Weights of a small mixture-of-experts language model, trained from scratch on English Wikipedia: 48 SwiGLU neurons an expert, a softmax router.
Below are experts of layer 11 (counted from 0) of a mixture-of-experts language model. Rows are named router (the router's row for the expert) and show model dimensions 0-63. Each number is 128 + 24 x the weight over its row's rms, rounded and kept within 0 to 255.
After each expert's rows: a language model's description of what the expert responds to; "gets" lists some tokens that make up at least twice as much of what it gets as of all text. This comes from a sample of Wikipedia text that the model never trained on. Tokens count by the router's weight.

# expert 34
router [116  81 131 160  76 148 125 133 135 105 128 158 155 112 101 145 140 136 138 132 118 147 105 136 129 129 173 139 113  88 170 151  99 136 128 125 106 111 171 143 102 129 118 167 124 181  97 149 125  68  97 101 110 106 161 115 148 141  89 104 137 119  94 136]
Description: Organization name heads. Head nouns and plural endings closing organization names, e.g. Army, Association, Council, Police, Party, and -ers/-ants in Farmers, Peasants.
gets: "s", "ers", " Party", " University", " Army", " League"

# expert 48
router [132 112 130 139 108 135 112 140 141  94 131 141 141 129 123 108 137 145 133 121 125 137 108 146 133 163 147 139  97  82 168 107 107 157 140  94  88  60 147 119 107 158  94 140 111 160 103 127 164 134 122 147  94  85 133 144 129 155 110 112 158 112  97 128]
Description: Mid-word pieces in names. Inner word pieces of organization names, compound words and foreign names, such as editor-in-chief, Co-founding, Comunista, Legislative.
gets: "in", " co", " National", "o", " Co", "au"

# expert 18
router [131  89 141 140 106 145  79 141 199 117 119 150 119 130 125 141 131 120 157 141 112 141 109 155 153 151 120 133 103  92 138 147 129 127 185 105 111 110 145 154 122 163  84 144  82 158 105 164 139 115 131 137 119 126 143 106 154 137  95 135 133 100 142 128]
Description: Location and direction words. Prepositions and compass words in geographic descriptions of where places lie, such as along, north, up to, to the south, in.
gets: " to", " up", " is", " in", " along", " at"

# expert 22
router [121 116 127 162 148 167 124 146 182 124 155 144 132 115  96 145 120 117 165 118 103 151 104 202 109 135 127 112  94 121 136 135 106 130 143 101 110 126 124 176  98 132 132 150 132 159 119 150 151 116  85 104 108 126 135  88 139 170 118 130 143  88 129 155]
Description: Table value separators. Pipes, colons, commas, signs and operators between numbers in election, sports and data tables, e.g. seat change cells, + −, =, /.
gets: " |", ":", ";", " /", " –", ","

# expert 44
router [101 103 118 159 136 131 114 138 164  73 131 136 123 101 102 164 119  88 152 125 136 152 132 177 114 134 131 138  91  79 122 147 135 122 185  95  94 125 180 136 101 118 112 155 131 170  97 112 164 117 112  96 122 113 153 127 152 159 109 137 147 123 138 165]
Description: Section breaks and descriptors. Blank line before infobox subheadings like History or Youth career, plus articles and descriptive words such as the, public, private, railway, small.
gets: "\n", " the", " The", " a", "The", " public"

# expert 56
router [110 109 100 157 117 112 109 131 148  93 155 166 116 118  98 170 143  94 129  79 139 127 119 133 145 156 141 129 106 101 117 170 132 124 137 105 128 133 164 166 112 129 100 131 128 139  90 162 147 127  92 109 117 113 160 113 156 143 117 128 129 115  88 123]
Description: Articles before superlatives. The, its or an before ordinals and superlatives in defining sentences, like the first, the largest, the only, its former.
gets: " the", " The", "The", " a", " first", "s"

# expert 35
router [124 108  93 166 132 141 111 153 164 111 130 136 124 119 124 142 128  98 163 141 116 112 146 169 148 129 159 147  92 104 136 116 125 138 143  82 107 117 141 180  81 146 114 138 105 172 111 129 139 107 129 138  93 117 141  99 138 130 137 126 145  68 124 163]
Description: Statistics and demographics terms. Words in population, election and survey statistics such as Total, Turnout, Percentage, average, Votes, plus digits inside area and population figures.
gets: "ing", " Total", " the", "ity", "ation", "ed"

# expert 9
router [116 135 129 143  89 139  96 142 153  92 130 131 124 142  66 150 106 118 162 145 124 138 130 181 118 131 117 156 100 108 142 149 113 152 127 121 100 105 125 147  79 125  93 153 100 129  86 143 155 112  76 122 128 117 122  91 130 138 107 120 131  83 121 145]
Description: Chemistry strings and function words. Brackets, commas and symbols in SMILES codes and gene alias lists, plus words like include, using, by, of in ordinary prose.
gets: " ", ":", " by", " to", " the", "-"

# expert 54
router [ 94 108 106 162 121 146 113 150 176 115 155 149 111  82  78 174 111 122 137 126 100 175  91 153 126 140 138 180 100 126 148 134  86 164 127 121  76 139 137 142 104 159  97 142 134 150 114 128 178 137 103  89 125 119 133 122 128 169 117 130 159 103 132 162]
Description: Table separators. Pipe characters and other cell delimiters in wiki tables, such as |, |---|---|, semicolons and bullets.
gets: " |", "|", "-", ";", ":", " -"

# expert 55
router [138  96 116 159 104 154 125 162 151 118 144 160 141  92  69 156 116  87 115 108 118 134 118 132 145 140 170 149 100 105 129 143 113 145 146 116 100  96 125 141  96 139 125 161 106 166 104 148 137 113  99 103 106 100 140  97 129 130 121 128 131  84 130 129]
Description: Title and heading ends. Last token of headings and list labels, like the year digit in "= 2021 in Niger =", or department, football, Awards, election.
gets: " |", ")", "|", ":", "=", "s"

# expert 6
router [124 111 121 139 150 136 116 132 121  91 132 172 160  84  86 179 126 111 149  89 117 141 103 141 136 166 155 149 105  99 144 113 101 174 138  98 129 132 156 158 102 119 123 167 106 176 117 162 127  99 132 109 103  90 121  86 151 136 124  88 141 111 118 133]
Description: Media release context. Words and years describing albums, songs, films and episodes, such as album, Best, debut, and the year digits in 1971 album.
gets: " the", "\"", " album", " a", " film", " was"

# expert 52
router [ 93 105 126 156 115 168 117 127 132 129 126 160 150 135  92 178 127 119 143 102  89 117 146 117 108 133 163 153  98 109 146 132 125 150 148 116  95 141 151 145 113 128 105 142 120 136 113 169 127 140 122 125 112  89 123  86 133 135 121 105 131 108 105 138]
Description: Sports results prose. Verbs and function words in sports career or season accounts, e.g. won, scored, finished, lost, in his first match, Most.
gets: " in", " was", " the", " and", " for", " won"

# expert 59
router [142 138 126 129 107 169  98 132 155  99 133 177 175 109  85 153 131 144 124  99 121 137  93 143 130 154 142 136  96 117 148 161 135 141 158 103 114 135 162 145 117 151  88 167  79 158 116 177 146  58 134 119 103 111 122 118 110 165 143 113 117 115 133 141]
Description: Counted units after numbers. Last digits of numbers and years and the unit nouns after counts: games, goals, matches, starts, years, days, households.
gets: "5", "s", "4", "6", "3", "7"

# expert 17
router [ 99 157 101 189 104 142 124 150 150 108 117 136 137 101 125 144 113 118 168 135 127 138 124 133 130 154 153 110  67 113 152 155 109 183 133 140 128 121 156 151  83 119  94 164 127 157  95 127 157 119 115  85 102 102 138 156  86 155 120 103 140  76 116 147]
Description: Table structure tokens. Line breaks ending table header rows, pipes, parentheses, digits and header abbreviations in sports and taxonomy tables, e.g. GA, Pld, Apps, Clade.
gets: " (", "\n", " ", "0", "2", "1"

# expert 47
router [102 138 109 143 116 149  92 155 151 106 128 142 144 114 116 175 129  79 133 115  74 157  92 121 151 117 111 144  85  76 118 132 129 142 150 114 113 117 150 167  87 137 129 142 129 127 136 157 128 132 118 111  77 123 134 105 170 139 105 129 163 103 120 169]
Description: Word-initial fragments. Opening letter pieces of split words, such as v, pr, cont, sc, R, as in pr-onunciations, var-iety, R-eview, Sw-iss.
gets: " v", " r", "R", " sc", " l", " cont"

# expert 27
router [118 110  81 136 128 137 101 127 122  95 143 154 156  98  82 127 103 106 145  90  82 106 104 182 157 120 171 140 112 137 134 152 104 136 151 100 100 116 145 158 152 149 119 161 122 197 107 165 162  85 100  95 123  88 120 116 162 136 119  99 128 121 102 141]
Description: Articles before nouns. The article an and other determiners such as the, its, his before a noun, often in military or police contexts, like 'an' attack.
gets: " an", " the", " a", " An", " this", " their"

# expert 39
router [136 126 138 181 100 147  75 151 166 131 146 142 135  80 117 144 130 111 163 115 144 147 115 157 151 128 138 139 113 104 127 157 112 166 152 108 135 124 124 164  89 132  91 149 119 149 131 144 158 131  89 129  82 103 139 114 136 161 129 117 169  84 128 158]
Description: Citation punctuation. Commas, periods and ampersands after names and initials in references and taxonomic authorities, such as Pic, M'.,' 1901 or (Walton',' 1915).
gets: ",", ".", " and", " &", "),", ".,"

# expert 57
router [110 113  91 149 113 125 107 143 193 124 170 162 153 106 117 149 145  95 128 110 153 156  97 147 137 162 161 152 104 117 134 163 102 167 125 116 138 111 130 147 138 134  87 135 100 171 113 121 133 116  68 148 104  82 127  95 130 143 145 108 142 103  98 119]
Description: Biographical descriptions. Occupation words and their linking commas and and in biography openings and lists of people, such as politician, footballer, priest 'and' translator.
gets: ",", " was", " and", " a", "),", " as"

# expert 16
router [114 125 118 155  85 146 103 140 142 105 146 155 157  79 100 152 144 130 152 121 133 159 120 147 133 129 162 151 111 121 153 132  99 154 143 111 117  69 122 124 100 157 106 148 117 139 125 147 141 137  86 112 128 111 129  82 144 154 103 102 152  88 131 152]
Description: Place-name connectors. Prepositions, commas and words leading into country or place names, e.g. of before China, in, native Sweden, Northern, United, Netherlands.
gets: " of", " in", ",", " |", " the", ":"

# expert 15
router [ 96  97  98 155 111 190 106 144 164  94 136 143 111 111 116 161 130 101 160 103  68 132  97 131 166 163 126 134 105 134 145 138 109 123 166 100 107 110 134 151 117 148 110 154  82 124 112 123 168 114 112 115 132  98 140 132 127 145 104 111 132 122 101 125]
Description: Clause-linking words. Conjunctions and prepositions opening clauses in discursive prose, such as however, although, when, if, what, at, with, and mid-word pieces like 'at'rocious.
gets: " in", " at", " for", " that", " to", " In"

# expert 26
router [113 138 158 128 113 153 138 131 158  92 143 161 164 125 108 143  87  72 124 126  95 158 100 124 148 130 141 138  96 105 144 174 129 155 143 101 101 128 144 123 122 175  91 151 129 145 111 133 143  80 135 139  92 113 126 115 135 136  98 137 152 114 110 145]
Description: Mid-word stem pieces. Middle pieces of common words just before the suffix, like comprehen-s-ive, el-us-ive, produc-ing, except-ion, bl-ess-ings.
gets: "in", "is", "as", "os", "it", "us"

# expert 45
router [100 108 138 146 116 142 100 132 137  76 163 147 141 120 142 136  90  86 113 140 120 154 109 156 146 140 161 135  91  93 163 135 143 124 135 124  98 141 153 135 110 147 103 134  99 149 108 148 155 149 105 113 120 108 134 115 153 155 110 108 163 119 149 138]
Description: Adjectives and ordinals. Adjectives and number words before a noun, such as Old, young, small, new, six'th' century, and Hall of 'F'ame.
gets: " the", " New", " for", " Old", " a", "ast"

# expert 50
router [140 123 137 148 145 131 145 139 142  97 132 173 106 124  87 156 129 131 157 103 143 142 129 150 155 110 146 127  91 118 135 131 116 140 139 136 114 108 149 120 106 128 116 151 105 175 117 146 172 104 124 116 124 118 106 120 128 140  78 123 179  97 111 138]
Description: Ownership and media words. Participles and nouns about ownership and media, like wholly owned, based, written, composed, books, talk show, often after a or is.
gets: " ", " was", " is", " a", " based", " tw"

# expert 20
router [131 101 134 141 127 121  93 182 167 102 159 143 114 131 118 136 126 121 148 126  90 121 125 169 143 179 120 145  86 107 154 130 129 125 157 102 132 107 134 125 129 154 115 147 115 118  90 176 184 103 107 100 141 113 140 122 146 117 108  93 165 121 133 149]
Description: Capitalized name starts. First letter or piece of a name or word after a list dash or line start, such as M in Mikhail, Y, Kh, plus is, located.
gets: " is", " Y", " M", "M", "H", " m"